Weights of a small mixture-of-experts language model, trained from scratch on English Wikipedia: 235M tokens.
Below are experts of layer 2 (counted from 0) of a mixture-of-experts language model. Rows are named router (the router's row for the expert), down (a neuron's output weights, with its number) and show model dimensions 0-63. Each number is 500 + 50 x the weight over its row's rms, rounded and kept within 0 to 999. Numbers have three digits each.
After each expert's rows: a language model's description of what the expert responds to. This comes from a sample of Wikipedia text that the model never trained on.

# expert 17
router:500585550506519533462585503490478570422574539504484519486511461417493564511521529503516539450441537477452467496569517561482534578569487616535474476459549449552476415496506519502476497444493448
down0:510522486494550497529499535555454519503493544551623474532440432487522546497470502459491583581569477553458498546529462521495452397438524479489501445490491478509480471411456511587427591434478510
down1:491602557471553458500503519527527599429538421483604444576559502545477537506501446437475464457509510506435362523458504498482542526506553519491484493534538490418479396433449529503504540494633467
down2:519551542605626466566457461479502478494578497467557513569572527550514513487577478493540443470435605437482498481430530509480541519470426506498527441551481575504488470509513539507501536517507483
down3:491479463477477498512550474527570539478484489494575487533444489492488523447494535519501502476522460548539490522489497591560486437460572569493511553415450534491550377459532507408448518427594446
down4:431529512524484422482532481466592549484489508415535489493491497487524411555473516624485518554424480522424475478449450496504534586520550440482518485548468645596591524444500585449554488538515465
down5:495515604467395489552555564482478524449500533621500503572508439446512542413549437471543568573419544506474491470520511510533468529465455454472451453488512419505550423416618589439597444453531451
down6:527474623505559513572320478480486527393479473474517482439549394550515497476467549427482443643473479504575456567410437484505527446573459450478523547491490558503507603457497522559490526463544461
down7:455558514567457566483503469544517488502494465470527530535556442525465506504604601589472492512569508530415597481513535491480446575535547500573543479551461548530562386561408524569414521513485530
down8:551491500419464540446534485575583569523521505576591536492459546477531558487430477535456571471580477550531431536447444450442540516489501491462512498544534514445498500471471568480434509537532456
down9:468489581479469525503637517401489489492616519471544485452454532556541546480381525515490430498477449411469514417443544451538537426463600464563517508495547433441520547522469506429491510535463583
down10:481481527468549479531533456482516448497441509580593465458517441496388481517560464504523455418471478476502525466552461538541524411418574479558495535458490469490442443579614538529492520465444563
down11:449439476582499583547525485530478548507464500578469491479466530548556565491441504448402467383503507458472480522534516470465447419537604507437395459439487511430583524452483488510466470440529558
down12:456451559571492494411517460510544530470537485551451476462475439494571463581568509527518422485458588497573544473485471488503483513460457587500505589493568454562586485617487522557475497414541553
down13:596467546439482417522549418651475616509524491516478558452556518519559500546507463532520523395508533598542432560540526576634539483503483550436519449464386479527410536485460390549529553635497536
down14:537558509487551444426517507479535441550471531471475494482525496457373477479539555517495472435486532534470518478549476502439511546496394542508494535519472440551503533501463470437554609550536433
down15:431447453555506547515603490489532407493565466544447466512484462503500531486488518476440500476475446445513470513492468506495465401521515496538485499503482449497557463471465488442468540579530520
down16:478504410459579606509490446482487619513536560415525479423419500514525571523449555501521505431350471552459492484559519601471484548513462502455556578519574514445518488482485593512499549447488497
down17:367531436473458442516515460607491496458549548546442516471476434499464440531568511535486464448508607488495605501487544532498494465462439554441464445519503516427579561480551523450435452537554512
Single capital letters opening a name or word, often after a line break, list dash or pipe, such as T, B, P.

# expert 27
router:494475402401526510454580495524521480411541545530541561504489481439481455437446493499502473423513461457487527529543561490473506543495474478566433479491545458457524500550539507557457481524548426
down0:451552520628538461478543485444539471450487500412453592405447483428531522576415481502526540534415465476420562564529456481433549498521542531485553612473599495548402500544529634458485427424499577
down1:537498500417557438514486539431497499420478511512423540472519435465519437554560487440506430438591410562575513500445579581509483421491575503480465481484495488526486561631518445427549512538503468
down2:468561475511563484552486502416494494472483478488537553525403430482477428477464532461453626456468533485551517517691559589546521473452452523476501541527487483545563468534466507587495526544473475
down3:599379420519491404499469422465514518550530549458485495493434499563493494468468573447476508544425556486435499570515535530483517624529527543459524412540407560455542516493468618400487482505539446
down4:530462381438476505518450564503467412371464507512468461578470497509528599509475458465453432548471458518534412526440515484438501492550504501465551468565544497570464525432506536528527506592474470
down5:539428430450502494490510454435489443595593462474421459504461495518535535431515502546384523538482611507501447431493492486530545552584566493482567524470486454580513493556526470522497432482431577
down6:556475410521537499602444499445509452533579542460490553516466544575564504528490386478471471490456531536449517478524473443489439571527419436520475608477506497307525373461499512473449605499496564
down7:512517526470454520527582450498451584541459541587548601549500543491561542593519472416485550476465445500386417473555505563453458534537542531384543463543511510544572548421405535439602452526564527
down8:554577483467552498504543541489544442393520608496423520492502544458541479476579643537437459526487573524488512532557545421486490496443457556491522504472365506528522533521463452446490538526522596
down9:484480562518453373459488467368526491474532569319532539437476536461533442502508542518575581523590492478564420429541578423506421467514482535564539441488454445505556475511547522484559521492457580
down10:475490483492520444476500538585504423568584479525521483470589548563469501515474436476442570529485507551485534470463500419457571554459502531416461475437463486393516451570571531434565523444473461
down11:420441463549430516519491406492471499504573500384481463483487518470494444549493519568457531436497417451497459523572550566555533432444615526461536529460525545414564476488616464429477471474520557
down12:467514477501605484550575486402562443438470422472462521532507535530530514429518539497452455509480462584457462507441426512486477386470598388510606477521475452489559535599458471462537499489446417
down13:552450516539533459526526478538476414466481502532482463521448533421572594470522574531461482533419498516411586499505476483412438491487428523601530475487485485526476482510540466423576488484524447
down14:492436437588512557544423577545442542496482492442493533486558454451447472408547508409521528412500488488479461509496403533506496557582480486515465522539515565514390522477440520488478472511461408
down15:394548587603390506554512536504519477555503467503464471581440579447510558432440520534498578506450520496461482541611404496412417398498454503496554518461497543446496484479507486484530499485471470
down16:461519439485545471530535535537360501469549469526531525588565507515450625564527470554479603483501554481491543540554503538471516480489571485559490450415545587602501493541399525482546614611445466
down17:545475560489493547513589528511576550491533498421465577481526435556531565603481497516565491494545528505459484477497382527418592483506448445422575435503485562471397454517495484567519483517444404
Nouns after possessives or the, such as brother, father, grandfather, year, weeks, second, first, head, in biographies.

# expert 23
router:501442462532628558443468543508424474456499506555481423583462483468467466463497638446475562397451498467532583514508517529474467600461438565519520428479601555501481418435493461551453479463507452
down0:484503572546509543522532491432560554470516450512464426374449401429505526487488563445494502525611434521554527508498535452465464458439419496420526478510508413574533530526483575539602474570431550
down1:502518492536465483484465468468530557547511487455500513545492544525533527464499520515515619533553519534493426587438470492487457495562593519455366458525490420492512476571574491538554430507500569
down2:479526408483473504524567548451537478584440589555467438489519467505497539559494563536439491471514525500501402469478485504530510442462452526468549472477482446505585533522558473553483472563432466
down3:481538550520551548489551516476561476515478441487557501444400499550440606537508491586603453592504534523503456558490493542434533515533553470438479490479505494521512525499553448570467566526479481
down4:492511508530423462468519527513582433494528459488443550510552499575545564508485553523483449620571510490446532515487575454484447544499455472484512440470534478531503531530446555558571489422522439
down5:545427526514482515451379533502513523546505443530604598526514530450531526488483443421392524467494550490360490489600491472469498467432499534513509485448401466481538465505544521503572474488472517
down6:492521544444564599524498532445551509452576537467560544422464609446479520623545514477428531469434578538441579510438453577504443544493495462472466520513568476582465444482470533542543413474548499
down7:486483462459505548492515576458433445464591499453552462463607513399471545474467525546478513571523596430519425425527495507504529557541558517474534493474480437479479457592452475475523553568524465
down8:517503533455436438544553450557527492636553444570513517549504484524517487486473452493619590521539461511549557530471515595414592404543564415477477447481462462581501546462468491472475486466454564
down9:525549460436422519491467531489469551608519444554485525483511567488560545500515449535519468454380483400417500528515579427406479566524403587361555530421520434487510483540525534462471449561527494
down10:512499510397498521536431541488496470489477586483428445504493482534507517518469466533597530545488569543540486531516485509505484610504568489552541538539475515439526492573461496569457498480520559
down11:467537487416505538486514529508436466492389467478545441527533548447502617480561490601548493635516502416478480470470623503577472480587482541506486552502502458489501386498476510532629467454510509
down12:567589454448528517525488464546494575485469505485495487509495497459541421581504591508489482518492535449411575500487520502504505492575667502511542521508460532509479461437512493481557513570591443
down13:540536563549464482511483490423557494550547497538413530488453571553469490577494549482427472441550491427570536391471487537460526476469514571510358538575442447539469545467486520471481568536496552
down14:433496526470497518534491494555476573490531514528494507481589495476427472531492550580527523421458573371439522555453461434562611499521527503522478492510419512534493497507515530484544527393526447
down15:618574400468565468536583512489458516548524512434528491507481493507594483526540506507519601416488408466501527490556435507533578568572486444532477481423575558443473588476465560533550453566540528
down16:515483499517591442539509461534614508514542485481574595498554549472478485579502427414388465468608464522487440457517512527528579514463561503539453502480545502441488466580456323468547501511515480
down17:571539475482431523511519522530487451511466429555499517567492594499463508454423617411568518426461533451507472569467553535483568428516542516593443488442511560529583423551448504512576458456508500
Accented or non-Latin characters inside foreign names (é, á, ö, Cyrillic, Chinese), plus possessive 's and pronouns like his, her.

# expert 31
router:463464518425550524488487549523495515517493563564521489499472481527452511585508546454525381496403588484407519511423482523545537517611467590502446548575488438578460463466470508614479413507537461
down0:528612464494460498495524453499484482455472596578440481495495589430517534527438372579514476488522446487499566526523561540426581483556543471543436474612468464454491581582460567494499491463355467
down1:531507560494497535534526539550495510487550512512498413458490508496520499497560399514517526351420459491543534557416490519513468550590390496532467516467520512463514622440499508481446535529435530
down2:524459536515481531428585484515551514487486526464538489484493516506628558478425473485523463472477477516489462507511594450500393460469492513623546450450590534462514448506459524477473537558519555
down3:620510467506441487485494519518525488470484530556575487526467487444555497552479504576527542631525541449521458558554563619472627406545485560535507450515518584542430490500495521509560548408432459
down4:448478518497529446514447583603470417507463478541555539441528500474539404507607531497509434539479608470503392558529496479540539481511512600451440569546584470495567539614442556486518504536421482
down5:578531440459473582507484443519448563542523621498491570537476520440484481480456508561520577505463495403437517556471501467474460517451497425453557431552563528534489478470519488452491479484565482
down6:463535558421527434551483446510531453504561563455483566507432551467461481368505400510503543501513564483498541436575465563468627572454449507614419473458543500545524523496441460436503427575518508
down7:487468494466509457488444506503523553609525552519588567527502449485505587494400560498488413545378477505448582438417510405526476457471487512473625492527456522527563488492468559531466536458489582
down8:434478550486432494442545516453411501582470447525448493440476638436463560516426475487569577559472520452509549522479493458539522539514484449480518521506469449452492408540494574347507476478524540
down9:490548530527434496465475452392468459568498549488589475483570544490461536488513507475449567499438482520362518574503589423351531442493513546531535504496452514526526409506477551567354490512442612
down10:532548452484491524555591504397513490588535424483500480547574502607475492429433579480574518553507517576505465549483509486403511516565463604556448494484492445559543466526520552529540483422538513
down11:535454484592458526548434463505447500578571578529498580467489512447492468495475453375459512511432403512460462538567479501522490549590430517480485565463453489497496502513511490468408437479475433
down12:467524459482442508548504475533545477457388478584404407566491495577464572473542576518498460513423465482527507465519490430464460498459536474527597545443556504475472534494522501504448507538422554
down13:534459445505448534500400563368553509552436501491574523445501474483544543480551434460579504503571465447522554493524488525558436569490508488454532485433493462590521439436369500468529522508470455
down14:508594620490536510505545478448516446443463460582482533472493508519480465498402527522437460565477408525500522490513441523464505473511507413553559410546447558424536511630498555465437543569515543
down15:660561513462527486497499478553414601500449481453489492453501488503440529533455457443479479536467347566483589426624511505407451534534512438479481500512588466387419502532548429492488510466477431
down16:449529487445430446562472464496529492438503475488547567442491503583458515529547455581474524466465439446454367487529389519552463589634460457513593484558504582480476431571504436528534577536440535
down17:475458553440629472509552559436404499566553520577382491391532540504401470480501511501488472531488547523494497453396482499522493472482421478569509510424570516513543498470530511474461594472527493
First letter or onset of a word after a space, heading marks or pipe, e.g. ==F-uture, ===W-IN, Fort W-orth, sp-ices.

# expert 26
router:441477458503518511484531538496487435493509480578451495514461439472435591542480608509557495365443483409492619509490497490458536505457475640559463471437471514458430544525515441596440450462463464
down0:504471492436630479443443469614465498597456558506478544437502455446478490539445546554445554491548496461520540521468514462494513475473482432563523543611475467509461545453462449587560573483575477
down1:588495515454492470466486504437523435535452498508527449461607431463536516542539512516499544429495603483437489521587437525417457563534488434523432556512529461469468463421481445544572474516570470
down2:449537483478573455474560492414498471450508573453498386505482393554502608492623506577475509548530457450406528503506512534600490532529550455507543401627417448582456579450511479527393480507517471
down3:517511516487420536445454433484485577507466502593442515531485546367521473533530559527618394460425506573483505462506478449575470548524475536507557563486522545512401545492551456497606460479504521
down4:555504467452536421591560487495389487463575421620472548527452482465513575508535522514475443506435567432542488561485500412520605464540471518509448384529515490515488508399500507601537476488546492
down5:446472484503484537486382592525474466440478536449519510471466584623438434469542512408521478518484535498496576466502449538428547466536540499490454464531502487430523551463513443584499506546460439
down6:385533489499579471538496470541480585451523528537527472503437438531541497606451566554502505554582542528378581464421519489420611482362423490497501545486535512456475474578507383384415521473599463
down7:455497475548514516526616462463552479397493477550495474449478619543497527540513535559427413497422490410470506480481514581488499564545456581480495546499556528487588481468484469497470515438523547
down8:507510441438459466555456464534443544544463458568467472432592524466468492413486561508416453426511564519507532477545569523529539432511427518514493461455560596429536529581518527563498647481530490
down9:380618547478477441448461538568513521492488417488492490413497483553443417471430488511493545479410559494482507541465481508507535490543483529498434428430537513480551455461440527559507489451502542
down10:576489467496478400465570546454490570485474445446514509402526516501507548464430505474377490508449539489417468544577494514514432419491496471427494510576542462464474428504576480400523557457501519
down11:547521568491453533419561491403495517525434515476572487512560574482531544452489448523437448537539531557542478532497521462521474524461428551537423532573479539390508539462422460543560543537443427
down12:494509478564546510542512440485541471542538566547446563495485455448536501502458565463474490522515467570562491514513452484462524489526558538385523617417491573491526573496472440589502587453478538
down13:514566553533563507486459469537501522481538467459448419532500493439444518477447505499602446476474456480469548483422458434376506576491462578451546420481414436540422525553521621407414456484529483
down14:496476425527439490501521542464537551525542476570448533531510507408457472518505554482561533533470522492519495522479546410399505538561549482519518489539498575619517487494528465501401468548545567
down15:500469548495535481610540449488416442504489467468537528515500446474531448478474508528489630525471557442469456497547512456447529567515464523480532487493540420492523575453592538434543477454459536
down16:553459475401542462490465530462441463520551541517538445556357527521441529470519551472462405432557483621539495507443529512535503454460507569427546438563409501550473484458455358507464550430403506
down17:468468590542474484473358515464350503433478543571433498536515506458442584596547508496473554446477435461488558513526496528447545529528513513536569389572471531488611538479522535521483465505562519
Opening pieces of surnames and given names, often right after a table pipe: Mc, Sch, Sh, W, Will, and Thai bytes.